From a checkpoint of a small mixture-of-experts model trained on Wikipedia.
Size: width 96, vocabulary 15098, 12.7M parameters.
Training: a variant of SOAP for the experts, 228M tokens.
Below are experts of layer 6 (counted from 0) of a mixture-of-experts language model. Rows are named gate (a neuron's input weights, with its number), up (a neuron's input weights, with its number), down (a neuron's output weights, with its number) and show model dimensions 0-95. Each number is 128 + 24 x the weight over its row's rms, rounded and kept within 0 to 255. Numbers have three digits each.
Before each expert's rows: a language model's description of what the expert responds to. This comes from a sample of Wikipedia text that the model never trained on.

# expert 23
Description: Sentence-final periods. Periods closing sentences, often merged with the word ending (ers., ing., y.), plus decimal points and paragraph breaks.
gate3:128133130093085162100163149122136136121149121117130117115151080136151142105141142120139141121128132172112107181124089124151108136045118124126131141166172126169117129084171115101115124133143116125147083144130102122114133119151076153110124145103136106123115125143142113146144162122062154137
up3:142162133120112155142150154105121112140112100124189122137107092132151155112117130181171135087120116132134112146155148111152139163108129079129073118128156115136117129095159138106141125143131137153175122131126106107078142139169113093121138184102103121129114110081114137129135132086086129156
down3:111147117139138238138093129133135146139134088098117110158088122135126161105114127124162144126109110128142109119158139099115153096123128088109163131115124102105109098134115154131097120099124069133125119134127148158111122132149128107142129137155102106123093111109136142129125149190129183127

# expert 20
Description: Prepositions and infinitive to. Prepositions and infinitive to after nouns and verbs in running prose, e.g. to, in, of, against, into, due to.
gate4:145132109114110120091175123161136092101126152106100127126111109135197118122131130158140114134129141145152142166130109116153155126155127159207102145158159172135124118170128135134150131086112126131105149099093095151103122101125137133140140169145095141108102164130127125162109131092109158152
up4:095116134137096135133082134126170117153130136144146132115153123160086093102144152120144139107132091160096120132161136147111173093080131091088151091088143067118142132103089096136140158138146129129173128115163157102123156120122135119147125097112129106131144081132128134131103088159129138114
down4:179106127114147000140128102149115169163174134125116128125115143127171131108106121109153108135113132134128114117138124105144153129136143139107124126128121126139133139147162158165139112134092098140095144113143107145115144135135127138104140096169165137107114118126111109145155116110130128127

# expert 30
Description: Line breaks and month phrases. Line breaks ending table rows, headings and list items, plus date phrases like "in January", "in March".
gate5:137101136092131093147127128119148127111156142119117180140120103099170118138121154155107200153154115106125100106164148122115120143115160159114112119169150154104178152111185094144111101129130112169130127143125124120099124094149111133115104116091088141146127119077146128150130124150085124130
up5:178118155105128117156126118113130144118131130122146173148131091111145127125140152106132125165099129132127115122120117097104122127130121150145074105145139108118178093141152127116089153115117071158112123152152112156072122098114170153129088091097073095129146149109126104128145143166103154098
down5:095122121107136161176168118143104134117082102136102085108146162100108128162145092168150147113117166117092146139113158124137090108096125144121136160099153134114141096159129131129124125107142110119127090124125168143110075110118127136117152158145067104145127172135087152107109157116129139141

# expert 13
Description: Headings and taxonomy lines. Line breaks and section headings, taxonomy list entries and lead-sentence phrases, such as ==History==, Order: Coleoptera, ) was a, American.
gate3:099136127153148136145141122131186147163155142187125125101116138111117090148133149128168113105152171124127147120090111101110161126127125105095099137145117161095133123124134153135119151169146141130091114126157124168132160109120092085194103140124127070147156137141149127162134137120092122121
up3:129168099120132093145105147124098112102172149145152092151123116149139141114112138112137106097152161103107140117113152132145115137089109125154107127125154112130171160169133124128121141193109104127144066098156134144145095123139156109123092156164163132122169143166143111121153096136078117133
down3:142110152140130112138168069136128099150118125149140087145137124153116143129137130125162102139156100105097134115156163153093130133183124186153092134155160078149119151098178127107160124106138115136151162140133082128184131130123138153124140120166117144147133112156134125129138128076123110138

# expert 22
Description: Commas and conjunctions. Commas, and, or, but and similar connectors linking items in lists or clauses, such as North and South, under-16, although.
gate3:125072177115085109111104128156115137123130126116118108138161134133125112121106105090146137120119106116129157123132134098135120147074106120038133106141146190126115172111133117140131147106115168128134140084137148094120134120117084159126105138102091112125127141107157111109118172114141162125
up3:113120123121125101149150099140125127136116122113135147115098129090147100134091143131102105135126144091114168141149182159147149140128114159142122158127122127122143079128118110108131126171125101091126148119127098078153124154124169156154173119062152170114120102096142111116110157121154061138
down3:140119125132178108107129110177094150154130153138139109166104114143132112145103145142114128173161124135117135107143084161125110106099155079104112096136134142131084065111122093136134131173110127155134112129132145154107096136123168152132141110146117133119140148109129146070055129121142141112

# expert 0
Description: Place and country names. Country, state, county and city names after in, of, a comma or "Country:", e.g. California, France, United States.
gate4:116129164132101114129159121201124079091104149143150128125139111132085137131113154124133155114142098117128139170144109148161124163139157117120109122097166137119162103099152163128107123134146123118092145189147135112140140146152133144143134180131141153124140120078141144100150102152066133119
up4:113128164140117072131109097123111097154138113112151119107142082124131120168216115142116140114144107156145158143136103142136107126111107100126117137112093152138141147158132109098165114138131176126121133165144159123087137131131075132082112125127131125126123126175137146094116134139150067130
down4:154135108129140115154129147088127184128121150121144134096130174128109085171146118167131104128112160144147126100126140126110126144100145154100130141105089167116108137157150089145109065153139155135161114140104120127174113129118129137127148159103188122150137148117132137082122151159152080146

# expert 29
Description: Prefix fragments and adjectives. Word-initial pieces and function words inside noun phrases after the or of, e.g. per-jury, per capita, during the, prot-égé, every.
gate3:128145181120092156127148162139132156128134149135126133191135106125191141146171092165116103143105128145121153113089161158139134160151109139164127163127141109150125086126140145136142080163148117119156155096155136134133157108128135157096111123138097133145079132131109152123111160119115095101
up3:111145169098109134108142153157125155117170129083141132149138124123123121093128114124139095091130176139121123105133174098103150167120133166121144151127078145160113101130138150131181084163169160150165137113171110100109166094141121111128108102101126143114124154113123105096116153133142139103
down3:125110143163166112130115104129125124124156100111158148120177097122116095169136113145119131111152156157092139138128108091144123121092109133066148154131161084192161164130129173152102154132146147119156150154116165143164153122117138146145099110118118114143123106106088090152125112134126107111

# expert 11
Description: Determiners and possessives. Articles and possessive pronouns starting noun phrases in narrative prose, often after verbs or prepositions, e.g. the, a, his, its, their.
gate4:141128112115134116171158121110169163095147138117137119181099083126101096140109157144096115159092132175147109164116156137144156153117173117131112101135111131109158137141091138089092109118148130145095132158126115150133101145118132175139131151122106130107119124150160104131061126123083149138
up4:148126114126123142184125119123091166140156137133125093156147103123107135129127113134125139138136146145132144136112131128093097158143154120115084097097123120101180135107105154109060144145135129131154174139123109137146145089142073164187113098097124114102133152124145111134075092140113152149
down4:141147139139129228155107130161119144112142128131076131122102152130130144121104137115138129134097107083099150134132136153116144169099139145157144149135137148095146156112125105160129121126095066143145142156148137136137105130173151107141140129085065132139154157142097103122141138147126145139

# expert 2
Description: Romance name fragments. Word pieces inside Spanish, French, Portuguese and Catalan names and the particles de, del, des, e.g. Extrem-ad-ura, Beno-î-t, Generalidad de.
gate4:193120146128127104154124161133101115157144120106139125139103111111120101139140126108133114130122113090130150137113114152133112126146155153143105170085099072185135110087110136154137075094118126104141052133156126113116112169105142102136143109131155135142102171114155142129146146121129163140
up4:113128131139147160168117115132127135090120103165128151162106114129135130129166157092125182156127147095131141161162156146119153124202123114132136149152141155143127142122089110161114130153118126107115119137087099084140152157145126127107104146142125124162153174081116171142140085104124142161
down4:139099139123104119156117167135114153141155111132068116148119134144094141150154143126114113165163163138114080154164115085092141122137154105101134135137116164136109118146127102151133145102112151156103154124134157137119125089070169159197109129124134128112141159139102127104101116099169131122

# expert 19
Description: Mid-word consonant pieces. Consonant clusters and short pieces inside words, often compounds or foreign names, such as hand-m-ade, brood-m-are, Bud-ap-est, juris-pr-udence.
gate3:134107151087127144131116146163135109142149122168164098119141121071099104110117109140186137118127175115141135113143105147104122128114129170112124122126103118135126125128171124115153128136164122080128118144126133169117172115141134160089161074161128092105084135126113126131096063132158122137
up3:122140122125106141185100112090171138151136146155138151082102126126169140137139087116097123133168090093106163133109089147117126154139093097104111127120153116101137165141143108152108117117130116082124127089095165154124113137108114161123092141171107168158125108092153131148129126096143112124
down3:115092083136093143160099100131165159146106108183140159101123127169114110109106124139113078151120145088114110160152169127110127129118088098151129127108169135106123128116116107086099104101098099132133151099156108149154143116138127167115095106137158107111162084152151134145105142126135136139

# expert 7
Description: Word-ending suffixes. Final pieces that complete a longer word, usually derivational suffixes like ation, ment, able, ization, often followed by of or to.
gate4:123140132138093134117126150132147111089124120137131114158079098119127155113141115129147119134185154137101154182148114137114126155164114085126132125156139160117106149121102111156092097159105092106104165122131155147132138101075123147148167131120148177154118112154108161148126141168067132114
up4:128127113138137141135133123128149194160115136110079117109124132139120119142134118096142094142134090146151168152121127114109141141111096130140126111128161138108118144090107155129173106128141128116093119129116157117150117126152076150150183154174110130114151087135041108098162121089139136126
down4:170134149107107065132154106122105130110150135118135106139140107116137163107138145105127087120105078106107108152155101118123101108161152124116126136143107096109107102120118118131143171086111099122102124163122139149107133140116138110140100151127114116134171131165090118202121107062144109148

# expert 27
Description: First-name beginnings. Opening pieces of personal first names after list dashes, table bars or commas, e.g. Al-an, Em-biid, Ol-sen.
gate4:135118150121136086117165084153141140115122130099122130178105154130085131138124117110116164143105129159142124110101147128164169161121156163173173127081123119136146120122081121143136132069153129175138090143098153121122114127164131082131156129133131099128136112135113126127119095112103183129
up4:150114114126149162088151133111115086106148141129126146083093107114117141130115083133159122125107119126142124121137122155125108113146060106112116109127153106146137143118140140117070159139156123118164109146116148102074138116138134114161145087188148167179104143120120154127139111170122125086
down4:134136113090164180082135164125139124107149113142125138112158146093140101110121139137152127139120148126136169094141145147141147052147128128124142142119099110139135186095117148106118143133170126084137117131138133153120142129106117179139104106120111170128126136100091162110111120117194156107

# expert 28
Description: Personal name pieces. First names and the later pieces of personal names and surnames, such as William, Taylor, Kob-ay-ashi, Bj-ark-e, D-olly.
gate4:122144122124122158112170132147143111142109112147103118129160125136125121141142178136091098110134127121157143139175112149118068129106143133120188095112145135122097135182142145121144135120155121151138147131150114167151100152080077117144102141080099117132169107093166134127141124118151181124
up4:077132143145123127156100154112117102169114172128077135108118123138145142137123147126096122112167117124121071097128148118149132141175167131108115146144139149168079101126111127171104131157132113138140129104122144128076110102089125139142110136098110185133131151069146149137133120127095128099
down4:136136104112091179140102101111125134150121140164142087154122123103154111116138107119092176075085160116118135151123120095108106110109124168101100156145130124100113136137097142074132152151136119120094167107163123131117141137127193132138143164137114147114078137132144147082117131112141104142

# expert 9
Description: Mid-word c/vowel syllables. Mid-word pieces like oc, ec, ic, ist, ag inside longer words, e.g. apocalyptic, stuccoed, futurist, plus initial " c".
gate3:156142152148141133091149126145171074124133118149156125115082116137139182110105140121142136126139072147113128166173127082153126116101139113172131145173132150118118153115117128109185143102128135139105139097121114120160115156109144122143138113118169100121183107125163126097136126144109172142
up3:135145147117133134130075100130125134115138131151115147173165093133119139167118127167102159082135136093126081108150162161103111137115162137173115130102138117150130123106142087171092134113087131165107090196135145094110104113129113144106111157126142136159108140099094136134127143138137111152
down3:133129111135103077117131142149113106127122138146096129136149086098143161133162105115173106091135138143132144178119166124136136157151114093096099096130125145148119142174131105135108193146145126139153100100150109145130123107175111138129108122125133150201138135109152142172133177137107131131

# expert 31
Description: Main past-tense verbs. Main verbs of narrative sentences, mostly past tense after a subject, such as was, began, named, played, ran aground.
gate4:117088135137149137107138131099108093126153166126074110139119087112137164115126189125114133142109126143120136123072093172136125150155111099165132135105095147131124141176151136161162118142159178095106158125138157139138086100124110167108108112127145112107136092128109139140123141139110169149
up4:112097111118130127148132142096104078081186117127108140165128101142091114102140118114113103142093124143130133166161122134170127175133102131152141162105103124112118111151138171142152102112146139090110144082151098111121140141123107109152148060163148099110121123159124155145154145146125113149
down4:128141161162091143141091106108149134165125103112135107100086128107103154158087154134086160116083112131104098124139104137116113172133105068126174190113136109157122154111137097158112076105116104129152150153113117134158124145129088115140129116126110132112099099131139099140129120104130134131